{"experts_per_token": 2, "num_key_value_heads": 8, "positions": "rope", "parallel_block": false, "init_std_qkv": 0.0202, "lr_head": 0.00708, "max_steps": 4394}
Below are experts of layer 5 (counted from 0) of a mixture-of-experts language model. Rows are named router (the router's row for the expert), gate (a neuron's input weights, with its number), up (a neuron's input weights, with its number), down (a neuron's output weights, with its number) and show model dimensions 256-511. Each number is 128 + 24 x the weight over its row's rms, rounded and kept within 0 to 255.
After each expert's rows: a language model's description of what the expert responds to. This comes from a sample of Wikipedia text that the model never trained on.

# expert 7
router [105  97 187 110 120  95 121 118 144  90  98 153 105 113 168 131 115  78 113 171 117 127 114 145 119 108 131 128 125 140 134 118 105 157 103 134 139 152 142 101 147 128 139 165 107  98 120 145 143 108 109 138 106 103 124 133 160 160 144 110 153  96 146 102 138 116 158 155  95 104 110 151 123 125 104 140 142 131  65  94 100 123 121 147  99 153 112 154 123 120 136  98 130 136 129 159 132 114 134 155 108 114 144 110 130  91 131 110 135  69 128 106 130  77  80 164 130 139 122 110 180 171 138 100 102 143  68 125 111 119 136 135 140 135 114 157 171 126 134 120 137 144 184  91 116 117 134 108  99 136 124 133  67 141 117 113 151 141 115 117 153 105 121 111 113 123 121 105  89 125 158  82 160  31 113  84 146 122 119 167 110 126 125 146 171 133 131 163 112 167 153 106 127 152 124  82 143 154 108 148  91  93 186 113 165 122 146 155 101 109  98 138 102  84 117 115 135  87 117 130 158 122 104 115 136 114  84 116 135 115  87 139 154 162  95 129 148 149 137 136  66 172 146 127 138 184 142 123 149 151  98 127 137 113 155 170]
gate0 [141 130 109 130 132 124 154 156 172  98 122 116  95 114 132 153 130 133 130 133 146 136 147 124 117 125 129 158 100 150 107 125 101 168 121 124  66 130 130 162 153 100 123 136 173 156 132 148 181 134 177 103  94  98 124 105 106  87 166 172 100 106 147 130 149  97 116 134 119 166 149  96 146 127 128 117 133 186  76 105 153 153 130 137 112 115 114 122  94 151 134 154 141 121 152 139 152 143 100 155 114 141 152  94 120 132 107 122 100 117 128 131 137 154 108 168 166  83 112  56 109 116  97 138 168 154 115 143 115 112 155 135 121 110  98 116 127 136 166 138 138 158 153 120 121  86 124 107  91 148 134 148 191 102  94  91 157 128 121 152 131  97 172 130  89 161 126 108 106 127 153 125  87 183 136 126 109 114 157 118 170  96 100 180 141  73 174 137 131 142 126 130 140 111 152 155 125 117 116 166 134 145 154 107 132  95 123 151 156  95 113  98 146 109  98 141 122 153 126 115  95  95 142 173 133  78 105  91 149 171 111  70 127 112 142 142 134 141  97 128 104 127 140 154 119 145 117 145 123 130 105 171 151 123 146 141]
up0 [150 139 102 101 162 122 119  91 134 107  94 114 113 111 134 146 121 116 172 105 126 103 135 168 159 181 143  96  93 155 117 116 137 161 142 114 112 139 124 125  88  91 107 116 132 159 159 129 147  76 154 131 139  80 111 147  99  95 111 148 115 140 157 145 155 156 147 126  62 116 148 135 109  86 112 166 139 188 166 140 119 118 131 140 125 108 108 106 146 125 128 133 138 135 160 120 133 171  89  79 155 117 167 147 147 116 130 171 105  91 134 112 133 163 107 126 122 106 130 129  87 102 133 144 124 140 136 108 122 118 136  96 120 152  89 114 143 113 120 133 169 102 151 111 121  79 109  94 108 166 185 152 115 114  88 137 132  90 121 122 139 142 128 147 137 155 118 107 153  88 144 131 136 124 185  89 125 133 133  99 113 116 171 130  92  91 112 129  81 159 166 145 114  99 103 124 114 123 121 143 171 157 105 116 158 138 149 172 158 135 116 156 180 152 106 135  77 105 139 113 128 143 198 151 149 154 167  84 141 152 146 124 109 122 120  94 135 156 122 128 125 154 146 130  90 132 119 161 122 127  99 118 134 132 124 100]
down0 [150  95 138 152 120 125 131 172 145 138 137 137 132 132 117 169 123 112  77 120 147 114 136 124  78 105 119 121 149 101 101 150 151 104 130 124 133 109 139  88 123 126 152  88 170 147 118 143 139  98 153 136 155 110  99 130 135 127 143 107 163 141 118 119 111 151 119 104 156 162 129  93 135 123 116 106 158 179 153  88 111 102 110 111 139 121 108 130 117 126 117 104  90 105 162 164 120 152 142  84 145 137 145 120 122 149 113 150 138 137 144 143 142 150 153 123 130 121 145 110 137 139 139 115 113 125 147 133 133 120 117 145 135 162 149 108 167 140 126 118  97 112 127 125 133 149 131  66 151 123 124 165 120 148 135 155  92 169 132 112 141 125  65 103 130 118 132 124 160 132  88 103 167 113 148 126  66 125  87  69 114 205 100 110 115 104  80 138 111 135 149 123 172 128 139  83 143 132 116 139 155 149 136 111  94 132 179 166 140 135 141 110 119 126 119 151  63 135 100 105 115  73 133 110  76 132 136  79 122 127 127 142  91 123 139 106 125 128 142 121 131 127 134 131 139 170 104 185 119 108 145 145 128 124 135 156]
It responds to: Trailing digits and word fragments inside long identifiers, ISBNs, accession numbers and table cells, plus non-Latin script pieces, e.g. NM_001347020, 2003.

# expert 16
router [ 89 133 179 122 121 151 176 157 156  97 129 201 120  82 157 112 128  96 131 127 155 101 132 160 106 139 136 109 143 106 142 148 149 104 121 121 146 146  91 114 205 154 153 100 143 130 134 138 140 119 140 130 120 100  89 154 168 164 145 100 135 123 152  92 116 134 118 143 115  96 111 129 128 155 109 121 131 161 113 140 154 132 146 123  85 158 150 162 120 163 140 106 144 160 154 151 164 116  97 119 156 126 128 101 147 108 166 119 127 121 125  80 131 125 110 124 123 103 181 132 156 146 159  87 109 159  96 138 149 155 109 162 129 149  97 114 188 145 147  94 144 135 138 108 129 118 109 119 122 108  96 144  98 183 104 152 150 127 107 157 140 116 133 129 133 115 134  98 126  66 168 131 140 111 139 107 128 104 137 101 162 132 140 115 116 131 106 122 100 123 149 130 137 147 116 114 162 162 132 134 118 101 123 130 135 148 111  99 144 141  70 100  95 116 156 114 153 139 122  96 167  92  94 138 105  92  65 124 146 100 125  93 127 144 139 128 141 145 149 129 130 179 146 130 144 159 132 136 179 116 107 149 118 134 173 107]
gate2 [ 81 175 119 133 170 187 130 112 110 100 109 124  97 112 102  68 140 112 126 138 159 144 126 154 106 159 123 134 127  80 131 104 132 153  59 170 126 121 122 125 103 115  64 119 144  90 161 121 120 135 143 123 127  77 136 133 160 139 133  66  94 120 142 135 138 115 149 121 135 146 121 133 121 113 101 160 142 158 139  97  95 135 117 118 120 155 135 176 155 104 108 140 131 122 146 106 148 123 159 142 144 120 134 156 136 127  86 117  90 144 119 142 142 113 129 150 119  92 121 140 107 196 114  74 119 146 136 147 159 116 117 157 138 133 118 132  84 163 155 145 141 140 131 107 121 126 180  94 123 147 109 106  83 147  95 131 148  79 108 123 101 113 141 121 149 127 147  72 118 128 132 159 106 121 109 126 130 150 112 166 160 154 154 118 133 130 148 141  91 133  96 164  95 118  93 115 140 183 104 127 132 160 162 155 143 126 151 144 164 147 100 126 105 119 122  98 146 148 120 156 146 128 127 146  90 144 183  85 111  91 164 108 102 100 110 129 138 187 152  58 162 130 138 111 163  99  77 112 139 147 104 127 167 120 147 127]
up2 [ 96 151  90 108 160 163 132 138 107 103 119 135  91  96 109  82 141  89 153 130 179 163 154 155 101 162 122 129 109  86  98 135 135 133  80 168 142 129 104 102 113 138  95 130 113 100 121 122 122 145 147 110  95 106 128 152 171 125 127 114 117 125 162 152 178  93 151 143 102 172  81 125 101 146 128 178 140 164 136 128 108 122 117 158 111 138 135 149 175 106 111 100 169 166 121  82 176 134 130 104 179 156 124 118 141 110 108 130 102 142 105 127 151 107 120 164 127  95 104 158  99 184 147 123 166 122 123 124 142 111 149 159 137 150 111 132 129 114 148 142 159 147 124 146 119 146 162  98 128 129 126 123  85 164  89 133 128  96 102 110 133 130 143 113 147  59 124  82 134 103 117 144 146 125 125 116 151 150  99 185 152 140 154 139 157 156 132 143  82 119 111 169  92 119 124 111 147 148 121 115 154  84 155 148 152 123 132 133 135 136 116 102 134 116 127 117 130 143 105 142 113 101 132 158 123 139 161 130 145 133 167  93 105 116 128  96 151 152 168  91 144 145 107 104 114 125  59 150 152 118 105 130 173 113 137 147]
down2 [ 81 144 147 150  83 142 169 132 134 100 134 124 124 118 133 137 117 121  99 140 113 160 162 152 151 148 115 138 168 101 139 100 142 120 132 172 168  94 107 117 103 110 141 124 137 150  90 152 125  94 117 138 145 135 126 138 133 143 117  99 129 187 139 122 131 151 157 132 116 172 129 146 122 172 127 112 127 144 145 116 166 140 109 112 116 125 112  98  98 122 103 138 158  92 117 122 158 102 147  78  92 133 134 135 146 128 115 145 112 130 145 132 138 128 143 115  94 120 149 132  81  68  75 108 114  88 109 132 128  99 103 129 108 108 111 145  96 126 148 157  72 117 144  56 120 157 115 132 151 143 110 142 143 171 127 143 112 158 133 108 143 124  93 147 134 176 162  82 162  94 127 157 119  82 103 122  97 126 111 158 111 132 173 143  91  97 124 101 122 124 117 109 180 147 115  77 193 131 130 108 140  79 155 201 125 126 144 150 155 102 166 142 157 113 113 155 116 123 147  81 115 157 125 130 112 126 124 172 156 139 112 119 115 140 148 123 135 145 103 160 169 142 104 163 144 108 119 142 140 146 139  99 102 126 108 149]
It responds to: Periods after personal initials (T. Presley), ampersands, colons in times or titles, and first words of song and book titles.

# expert 19
router [131 112  97  67 113 110  77 115 142  69 111 131  82 105 136 139  86 119  72 135 117 137 160 135 129 106 160 139 180 171 168 120 164 140  87 139 138 160  99  85 148 125 121 100 128 129 161 112 190  92 128 128 119 145 108 141 164 137 112  84 142 128  79 140 112 124 113 124  90  89 104 135 119 145 147 115 136 153 127 112 124  84 165 164  93 117 136 130 129 140 143 138 151 107 137 108 104 156 119 104  94 119 137 127 166 156 123  67 139 127 126 136 111 107 138 135 154 140  83 121 176 106 145 117 107 151 121 106 127  92 119 135 162 151  89 105 166 143 116  84 148  95 101 114 148 131 139 102 123 136 106 113  91 115  90 141  67 144 129 108 146  91 113 128 135 117  92 105 119 119 133 127 161 129 105 157 131 114 106 112 112 144 107 113 151 143 136 105 157 145 137 126 170  84 141 128 124  93 153 125 122 115 128 116 184 137 123 134 114 131  85 137  92 131 164 161 125 155 119 141 171 131 150 114 153 117 104 114 135 123 125  70  94 121 102  90 124 162 130 126 147 147 129 134 135 103 114 138 167  90 133 124 128 126  91 181]
gate1 [115 103 123 122 113 107 116 129 104  94 124 177 129 132 150 138 171 139  93 131 117 134 148 115 144 119 119  94 160 183 143  97 115  96 167 155 125 151 139 126 161  88 117 138 118 140 124 128 158  79 145 124 138 128 129  89 125 127 142 105 120 129 158 112 134 111  85 108  78 117 106 117 139 116 159 107 162  85 127 153 136 143 143 109 101 107  90 109 122 136 198 100 164  77 159  80 134 152 143 123  86 124 117 128  95 120 112  94 118 174 155 126  77 120  78 116  81 159 106 135 130 115  88 161 132 122 136 103 149 176 137 111 141 142 146  88 154 134 158 107 141 161 129 134  83 142 169 117 113 148 112 143 124 133 124 139 138 106 135 119 149  97 123 144  93 127 128 162 106 107 172 128 137  98 122 130 105 176 118 131 170 127  92 103 149 126 163 111 131 136 162 128 132 137 136 123  72 142 160 144 119 154 152 150 146  77 137 138 130 117 134 125 158 115 162 132 152 167 117 155 149 126 132  96  71 153  97 148 120 132 113 114 159 100 166 159  95 109 124 131 119 139 126 137 145 116 145 115 162 142 115 102 169 118 123 114]
up1 [ 81 122 106 100 130 104 157 141 142  83 129 154  87 123 186 119 142 171 105 112 109 139 140 153 176 137 125 115 112 141 144 143 114 108 150 170 122 130 133  91 104  99 121  95 116 167  96 137 145  91 107 133 147 130 109 134 130 104 132 112 118 138 174 118  90 145 130 129  97 132 136 145 103  91 160 132 168  94 125 145 108 136 107 140 141 102 116 124 150 185 144  92 142 124 126  43 149 134 188 149 108 106 110 168  73  94 141 161 123 125 152 140  82 144  93 140 125 146  98 107 145 114 133 150 138 113 137  67 148 148 142 136 121 166 120  82 110 123 158  87 113 158  98 124  99 138 158 141  98 124 134 135 163 140 153 142 116  93 147 126 106  75 123 112 140 113 100 124 157 106 118 130 110 122 108 128 110 155 137 149 161 134 106 127 136 131 141 131 132 189 168 147 133 130 146 130  71  97 156 142 155 151 131 142 136  77 150 144 118 145 150 110 120 123 148 127 160 150 178 144 127 127 157 137 168 120 120 132 139 110 141 135 130 107 158 118 108  77 132 143 121 182 117 118 147 157 154 145 169 101 127  95 105 125 119 133]
down1 [123 147 164 154 168 114 162 137 107 147  70 135  90 140 186 136 117 108 176 144 133 110 127 151 156 103 154 119 101 121 127 112 131  93 116 119 122 118 143 188 111 126 134 154  95  98 131 150  88 120 117 143 132 108  75 121 115 149 131 162 127 122 110 126 135 135 126 117 160 112 170 121 121 112 139 118 141 140 108  98  96 126 147 120 123 130 112 111 121 157 117 118 102 139 129  92 111 112 132  85 156 130 143 165 104 130 131 142 111 116 162 122 116 141 127 196 129 170 138  95 160  71 132 140 143 173 127 143 126 120 138 178 125 124 129 124  90 146 139 126 136 143 125 164 127 138 102 155 116 144 148 126 175 128  71  97 133 110 125 122  95 105 136 141 136 100  96 157 153 110 164 126 106 147 107 121 108 115 112 140 111 129  99 102  91 126 164 138 129 123 112 133 144 122 120 113 150  68 101 121 154 120  66 109 154 170 174 145 148 135 103 105 148 173 109 102 143 134 149  83 113 148 117 165 147 146 121  64 142 134 111 152 124 136 126 102  95 138 137 119 152 159 116 148 122 117 150 118 123 135 121 144 100  97 119 132]
It responds to: Year prefixes like 201, 199, 196 with their final digits, plus the spaces before dates and day numbers, e.g. 1963, mid 2024.

# expert 9
router [121 140 148 107 130 115 151 109 156  99  99 140 124 107 150 170 105 115 114 140 130 165 112 131  77  86 159 120 118 167 163 112 146  92  69 106 148 148 176 129 126 140 196 137 118  88 143 129 127 115 159 141 115  98 140 140 136 136 123  71 135  84 144 124 117  99  89 104  92 119  93 120 139 132 140 122 148 151 105 107 111 130 144 142 120 146 143 145 110 157 163 121 110 151 127 106 135 137 112 136 139 160 152 129 159 123 152 122 150  90  92  88 101 131 122 110  86 129 146 113 137 160 104  95 116 137  98 162 117 148 154 143 113 134 125 193 160 164 143 116 150  83 168 136 116  98 114  94 127 140 132 146  78 141 132 119 108 166 114 113 153 114 127 149 131 111 133 127 102 176 100 163 147  93 151 133 136  99 165 166 113 148 126 159 144 124 107 125 136 120 164 121 101 123 129 103 108 110 136 112  93 140 121 141 154 127 148  93 160 133 119 130 115  98 152  83 132 136 102 145 143 117 119 109 106 135  96 120 183 112 120 124 116 147 113 151 156 141 131 140 136 121 115 111 151 153 174 125 145 159  85 150 166  93 137 166]
gate2 [118 145  92 140 160 105 149 102 183 134 107 108 153  83 139 118 154 107 185  84 115 113 122 106 116  94 129 130 165 122 161 118 124 101  93 118 101 155  85 126 175 132 173 121 173 127 112 160 138 137 135 118 125 111 158 126 130 129 128 153 162  76 148 138 157 138  94 148 167 115 109  99  98 145 169 101  84 149 129  77  95 126 124  87 112 122 132 143 121 117 106 141 164 159 144 172 117 112 140 128 106 168 154 133 147 122  98  84 122 108 133 160 110 120 121  97 104 158  83 138 118 177 110 135 113  79 101 161 140 151 146 147 129  78 145 121 112 101 151 123 109  89 158 126 108  59 112  96 167 152 202 120  89 130 102 113 107 121 118 129 103 143 145 119 134 130  83 130 129 108  93 122 135 159 115 135 101 125 171 127 120 162 103 156 170 112 121 106 113 115 142  88 119  94 137 160 106 134 134 115 102 121 130 121  92 124 102 150 161 134 132 133 135 139 139  88  74 100 108 134 147 139 136 123 114 132 107 127 140  68  99 112 124 129  98 105 141 140 156 154 168 127 152 122 121 142 167 119  98 109 101 108 176 150 155 152]
up2 [112 128 117 103 135 132 120 137 177 170  98  84 126  86 107 151 153 136 167  94 132 126  87  98 179  90 121  68 122 153 161  81 152  84 179 126 100 129  88 105 143 128 107 136 126  99 128 135 122 146 125 129 134  93 104  93 119 144 147 175 133 105 162 154 152 104 110 158 124 116  94 143 107 153 121 126  94 140 168  98 142 118  97 100 102 128 153 163 105 165 127 153 154 108 155 130 109 126 145 143 147 115 126 143 173 146 106 103 142 155 138 121  75 142 134 102 131 148 109 132 114 137 135 132 127 114 107 119 123 125 129 148 142 129 134 135 153 134 149 168 130 126 137 107  97  75 134 145 130 118 156 148  99 133 137 124 125 110 112 136 157 113 132 136 112 207 124 119 127 135 104 163 148 148  95 159 130 108  93 143 157 108 122 102 143 133 145 117  85 132 140 162 113 166 108 105 152 122 132 102 108 161  78 126  67 135 106 150 179 132 118 105 124 145 142 130  71 148  92 161 131 123 130  98 135 112 125 131 151 137  91 122 148 135 116  79 131 114 152  89 179 129 109 137 129 148 154  75 154  63 103  83 175 149 124 111]
down2 [100 108  81 130 108 111 158 101 159 138 146  84 100 138 140 101 148 108 105 140 107 131 105  53 123 135 112 112 124 136 167 100 102 113 122 116  99 180 120 144 126 107 100 120 118 136 118 128 148 124  91 105 127 132 145 109 148 118 118 125 128 154 109  92 176 109 103 119 145 156  98 112 134 125 133 102 131 115 153 142 139 134 139 185 117  97  84 114  87 119 124 121 170  98 107 167 147 159 162 115 118 137 109 141 100 104  84  81 127 137 199 115 102 100 190 146  99  94  86  98 133  96 123  89 143 131 177 136 112 119 127 128 119  92 131 145 137 120 131 128 108 161 137 135 132  84  90 147 154 144 149 100 119  87 115 114 152 125 142 148  76 156 106 143 142 129 119 147 129 121 142 154 112  96 115 148 161 116 109 147 138  84 159 126 163 149 138 113 103 130 129 156 121 146 140 150 136 145 176 110 124 140 114 118 134 119  67 107 139 113  93 169 111 143 145 123 111  87  74 127  85 162 122 121 111  94 135  98  99 102 144 155 151 154 155  81 150 164 138 143 107 148 109 148 135 132 152  86 128 110  98 125 117 120 137  79]
It responds to: Standalone small numbers in scores, rounds, heights, ranks and page ranges, often after a dash or space, such as 2–2, 7:0, 5 ft.

# expert 0
router [106  92 164 124 126 101 132 127 133 121 103 150  96  86 143 139 128 100 128 104 107 128  84  90 134 129 104 103 169 111 149 131 112 169 107 152 131 150 117 134 122 111 156 154 126 150 174 125 172 111 142 149 123 126 133 152 151 167 145 142 127 108 116 137 125 109 161 120  91 120 111 133 139 114 105 100 149 159 100 139 138 107 128 150 104 174 173 141 127 129 146 137  98 127 151 147 124 140 136 158 108 140 160 128 130 117 127 118 122  87 116 112 104 119 123 136 107 149 170 124  91 104 172 104 118 166 140 172 107 146 127 122 120 134 105 100 139 166 115  95 133 102 116 116 119 128 141 144 117 125 119 117  75 136 118 109 153 135 128 162 145 113 108 118 167 143 151  86 119 144 123 149 136  96 114 130  93  76 182 136  94 166 134 141 123 101 143 106 146  99 155 115 102 131  63  59 116 119 139 105 110 133 132 109 165 119 149 119 181  72 124 145  83 156 105 143 135  86  92 132 148 125 135 122 128 125 114 111  95 121 110  72 137 142 110  95 143 138 118 153 139 143 173 175 140 169 131 135 139 102 119 175 154 140 149 112]
gate3 [ 90 110 159 136 123 114 120 137 106 100 143 136 132 129  89 106 144 127 118  97  76 154 114 127  73 126 100 109 110 110 140 164 181  97 118 163 118 124 152 106 145 138 174 139 134 151 143 141 135 150 138 148 113 111 172 173 158 116 168 127 140 114 137 156 124  92  78 103 133 119 154 141 129 157 113 117 164 104  77 127 106 118 121 149 129 147 149 143  99  96 122 132 144 112 148 158 100 105 140 153 107 127 139 104 139 118 100 149 182 113 158 145 120 104 118 137 168 114 113 116 134 133 133 132 152 107 156 140 186 137 110 128 105 132  97 126 105 173 131 100 106 123 129 107 140 141 117 127 106 159 133 138 102 105 134 121 119  70 109 143 123 139 134 115 125 148 134 109 133  69 109 147 125 133 184 149 124 148 137 122 111  99 143 139 145 151 171 124 123 125 142  89 101 145 117 152 122 128 187 124  89 117 144 131 101 134 132 102 118 110 104 158 150 169 101 133 103 115  69 152  84 147 116 142 146  79 151 141 114 137 183 163 123  88 102 145 128  96 139  81  83 133 143 140 143 124 110 146 144 133 158 114 117 140 151 114]
up3 [109  82 141 122 118 118 123 158 114 144 157 152 137 135 122 120 112  99 100 143 127 156 148 135 107 113 127 114  93 155 133 154 148 128 162 187 104 120 171 102 121 121 135 134 162 109 160 119  93 174 136 132 114 132 125 173 119 116  99 138 142 113 169 148 126  94  67 117 149 111 169 109 121 125  90 127 148 152  94 108 161 131 116 104 100 180 167 136 112 110 162 156 163 128 170 134 137  57 129 138 105 101 104 108  99 121 173 119 149  62 135 121  89 119 108 111 155  92 120 158 136 106 131 127 156 142 148 136 139  82 126 139 130 119 127 118 137 140 124  97  96 123 130 134 122 162 172 160 111 120 133 122  90 130  83 137 146 110  86 105 115 111 102 105 124 125 131 106 115 123 100 142 122 144 178  93 132  96 140 146 146 114 149 123  94 172 139 156  95  95 123  92 128 105 124 188 111 127 144 110 108  98 132 114 125 143 125 107  77 160  85 118 136 183 100 125 105 130  93 104 132 115 155 149  88  80 123 155 133 139 144 131 135  96 137 194 148 102 115 133 123 114 105 131 153 135 101 111 109 138 143 117 111 137 102  74]
down3 [129 100 121  95 169 168 149 163 138 112 107 133 128 127 100 127 132  81 172 154 155  70 123 111  74 118 140 121 155 144 116 145 109  97 124 134 120 127 135 115 100 189 180 109 134 143 119 166 113 154 137 123 149 125 106 105 149  89 103 135  88 120 135 174  96  71 116 128 126 102 143  99 136 128 151  82 118 153 133 178 101  66 121 136 146  76 100  96  42 139 162  95 142 121 158  86 153 147 152  95 105 102 137 129 114 119 149 125 119 131 143 113  95 170 158 124  93 151 127  90 145 120 100 126 140 144 126 139 154 132 172 108  55 128  95 150 127 170 133 112 125 119 118 134 127 123 132 133 133 105 114  87 141 108 122 112 121 129 116 153 132 161  93 148 147 126 168 124 108 135 103  98 151 144 150 172 115 133 108 120 107 132 146 138 153 127 145  95 139 146 133 144 162 126 126 111 128 111 147 170 114 117 118  93 157 113 121 127 125 124  83 147 144 193 130 101 150 129 116 142 132 113 126 124 111  99 159  71 115 147 152  99 111 129 154 131 130 140 122 123 122 116 111 126 147 109 155 149 147 141 139 182 127 152 127 147]
It responds to: Blank spaces, digits and dashes inside table cells and semicolon-separated stat rows, plus column headers like Apps, Total, Votes.

# expert 2
router [111  88 123  87 122 129 136 112 182 146 120 136 112 152 106 106 125 167  40 160 100 132 110 133  83 138 124 111 175 116 141 119 113 137 109 164 149 141 117 114 137 121 119 105 128  92 133 137 163 119 119 186 102 130 118 177 123 154 100 133 137 133 123 119 136 128 136 142 121 108 159 164 106 132  67  89 133  94 111 105 138 137 134 100 135 119 128 146 105 164 179 120 119 157 127 173 149 126 128 139 126 122 140 123 155 138 159 130 159 135  99 116 111  78 119 152 139 120 141 147 166 143 144  96  93 143 132 155  91 105 118 107 109 178 133 155 127 136 115 143 125 154 150 108 156  91 156 130 106 176 151 110 117 149 113 115 120 105 111  90 129 144  91 150 166 151 122 143  83 167 154 122 122 140 143  97 105 117 128 168  73 129 172 155 175 174 141 154 134 121 139 132 174 139 153 123 165 118 129 153 170 114 145 105 162 103 132 145 123 112 102 146  86 139 118 129 128 107 107 119 114 107 123 120 100  80  77 181 131 108  97 124 133 141  97 115 140 171 112 128 140 169 169 135 118 156 154 136 122 122 132 175 115 116 129 130]
gate0 [103 140 109 147 148 138 138 164 102 123  75 116 120 129 181 143 152 123 118 131 117 120 141  88  80  87 165 117 125  86  89 112 105 131 121 145 141 131 128 131 106  89 112 131 134 132 172 125 116 107 110 135 112  87 107  86 119 137 140 135  93 129 125 142 116 151 167 162 131 109 120 148  94 118 109 138 109 118 147 149 110 132 132  84  99 142 127 112 131 157 162 150 109 122 132 150 138 143  88 139 123 124 148 117 120 115  81 162  98 117 115 122 120  93 205 135 167 131 172 111 137 110 126 132 116 128 150  86 151 146 121 100 149 129 101 120 123  98 145 137 168 118 111 105 142 151 101 106 109 126 105 123 139 125 150 145 154 112  95 156 106 158  83 198 134 146 124 128 113 136 113 156 109 143 154 131 105 124 123 192 148 111 111 130 126 143 109 106 140 105  91 112 167 111 149 123 119 109 139 153 131 136 150 110 161 141 172 146 123 148 123 138 157 127 102  87 150  66 150 152 123 141 133  81  77 118  73 139 145 115  88 133 112 161 102 114 105 140 147 163 164 179 132 161 103  89 132 102 151 142 134 140 162 165 157 145]
up0 [144 122 128 113 118 143 136 119 108 156 162 119 119  91 100 137 147 119  96 131 123 152 104 137 127 101  89 108 136 163 128 112 141 144 145 128  77 141 135 116  88 124  94 111 111 168 158 122 116 130 116 108  77  80 100 111 142 140 150  97 104 144 181 143 175 117 148 120 132 132  78 137 136 127 149 153  78 119 113 100 130 143 137 155 126 114 140 157 141 149 121  96  93 102 158  97 137 116  85  95 167 122 135 110 135  92 106 165 102 122 131 138 140 122 137 121 143  82 160  97 159 138 146 146 142 115 162  93 172 118 135  99 148 139  90  88 155 111  99 127 133 143 122 124 120 165 115 152 113 113 119 126  94 126 141 153 145  74 127 115 166 183 155 158 140 153 147 101 133 143  90 115  92 128 120 127 107 120 110 122 113 128 155 171 114 123 107 140 148 103 129 156 107 121 150 111 137 138 133 104  90 153 141 129 144 111 134 128 128 143 144 168 125 151 131 125 142 137 121 104 169 122  97  74 125 117 146  72 141 124 108 176 117 146 140  95 111 129 136  83  64 124 102 134 127  81 126 119 138 128  99 139 133 140 107 134]
down0 [128 115 155 169 151  80 116 111 117 169 127 113 144 143  64 106 146 172 127 144 160 119 139 116 127 129 146 129 143 118 108 135 141 124 120 139 130 121 115 136 157 117 177 107  91 112 120 128 102 164 108  94 108  62 158 124 133 110  91 112 127 134 158 126 127 113 153 125 119 146 187 140 130 126 100 121  94 129 159 164 105 132 124 131 104  96 147 121  88 137 130 128 133 129 100 141 136 132 143 148  87 120 122 147 131 101 162 126 119 134  71 135  74 188 146 142 126 131 150 140 148 103 105  93 106 168 125 110 155  59 136 123 121 141 127 103 110 140 102 104 120 108 152 158  91  93 147 107 147  98 122 152 123 154 140 149 113 155 101 124 159 161  85 100 147 165 110 130 145  95 131 160 150 148 168 142 136 102 155  88 124 136 143 139 127 135 161  99  96 154  80 133 159 124 116 122 116 116 182 171 103 103 107 132 123 150 116 132 141 141 153 142 116 131 163  87 142 109 131 161 119 164 106 102 148 118 115 115 108 163 160 125 115 181 144 105 130 153 124 138 119 162 115  85 134 124 136 136 122 101 146 131 102 124 139 125]
It responds to: Short syllables in the middle or at the end of foreign personal and place names, often Slavic, Finnish or Japanese, such as Gab-bi-adini, Haj-iyev, -ić.

# expert 17
router [113 161 114 117 105 136 149 117 156 111 135 120 110 108 144 155 121 159 111 174 157 142  82 119 124 127 133 115 158 103 129 123 108 141  97 135 142 156 114  97  85 140 149 137  85  98 150 125  99  91 116 164  69 109 120 163 161 140 104 157 110 146 121  93 151 147  91 164 106 126  92 135 118 149  94 115 122 155 115 116 155 153 139 139  99 144 123 139 106 136 214 147 105 140 149 155 111 119  93 107 102 147 148 126 122 110 131 134 141 121 123  97 140 144 128 148 101 118 111 111 140 149 164 134 106 146 118  94 124 115 148 127 105 131  98 134 109 135 151 118 144 122 154 134 171 112 172 147 100 163 148 164 118 109  95 169 127 134 106 113 158 128 110 180 143  93 135  70 128 128 104 124 127 151 137 129 131  55 148 157  83 137 135  97 146 159 104 134 125 135 164 128  95 147 117 117 136 135 139 172 109 123 134 126 173 136 165 130 140 153 137 138 152 134 144 151 149  81 104 113 138 153 118  99 124  86 128 154 186 120 111 112 108 134  99 131 129 119 149 159 163 160 131 168 129 148 122 123 153 129  90 156 119 106 117 139]
gate3 [119 134 160  84  77 134 103 156 155  88 128 172 135 107 134  89  90 177 130 111 122  95  96  67 118 140 146  94 104 104  99  94 161  76 128  77 139 107 101 130 123 112 130 157 142 110 149 144 107  98 121 123 106 117 113 163 145 117 138 127 115 131  78 118  76 122 117 111 128 122 149 108  76  92 136 147 110  93 139 128 107 140 119 110 128 152 118 171 129 111 135 127 113 111 165 140 114 111 141 153 161 161 132 107  58 159 114 171 161 168 107  93 108 147  99 127 122 123 133 103 109 148 144 144 134 146 126 132 172 163 116 139 143 115  94 141 131 149 131 149 131 118 130 137 119  98  99 145  97 121 140 156 114 183 128 115  76 130 148 128 159  68 143 151 126 153 110 126 141 138 123 102 102 133 102 104 144 140 126 136 113 126 144 158 140 116 117 150 113 142  77 114 102 161  93 152 109 147 152 130 127 144 136  99 133 157 151 114 106 172  90 127 115 129 143 134 102 157 111 134 156  99 123  99 103 139 162 118 156 151 111 134 170 165  82 106 138 121 135 119 182 118 144 161 112 151 118 153 105 114 112 139 154 115  91 148]
up3 [131 148  89 126 105 117  85 162 112 116 142 127 139 128 108 144 132 137 141 116 139 123 141 121 126 130 167 100 138 116 151 116 121 139  95 124  97  97 141 135 123  99 145 127 127 136 111 114 111 117 144 105 149 177 144 150 168  93 111 111 136 119  97 110 149 123 113 120 115  97 128 147 121 124 186 171 125 134 141  83 141  99 146 147 143 104  99 170 128 138 164 101 122 145 145 136 150 132 100 101 117 158  99 115 140 136 114 133 144 112 106 124 163 143 135 149 113 102 150 150 148 147 132 114 110 151 111 127 163 130 132 114 142 110 116 113 153 123 128 106 147  82 143 122 143 118 134 117 140 113 136 178 133 140  81 133 153 145 165 143 136  98 137 114 135 154 175 129 123 134  79  93  90 102 130  86 175 108 106 171 148  74 149 158 121 153 104 136 123 128 155 116 108 137 127  81 161 122 145 151 106 161 126  97 148 138 105 113  84 118 122 152 108  87 134 111 178  89 121 160 182 157 156 134 100 131 140 121 152 109 155  89 131 120  60 158  98 145 117 106 129  99 127 113 133  88  86 142 119 165 129 104 104 141 101 157]
down3 [137 133  96 118 159 128 115 174 114 159 157 144 137 107 122 136 128 138  81 144 159 161 161 108  89 129 147 118 162 129 214 160 112 120 141 125 183 125 140 124 136 191 109 137 128 129 159 135  95 148 120 117 152 146 160 148 127 121 100 160  98 129 198 136 116  98 143 139 128 114 161 152 107 133 154 126 169 127 137 111 159 121  88 133 100 124 100 146 157  81 152  81 166 110 162 143 190 182 151 127 135 108  80 133 114 131 158 147  98 113  53 146 116  98 104 130 136 132  98 119 137 124  96 136 147 100 130 129  96 125 144 129 124 131 106 109 149 150  98 139 116 124  98 111 137 147 163 130  94 115 146 142 103 111 115  79 134 115 132 130 135 136 145 113 119 115 131 155 135  98 157 106 131 183 102 131 132 136 140 124 133  89 115 137 110 128  68 149 141 117  93  97 125 126 103 143 156 144 155 127 120 149 134 103 116  78 116  90 137 118 141 133 141  98 157  94 116 117 148 113 124  84 144 112 141 132 117  99 116 123 133 102 160  96 145 131 121 134 122 149 145 101 110 158  94 149  79 112 138 176 160 124 124 114 129 126]
It responds to: Line-break tokens ending list or table rows, and capitalized first fragments of personal or place names, such as Mar, Par, Re, H.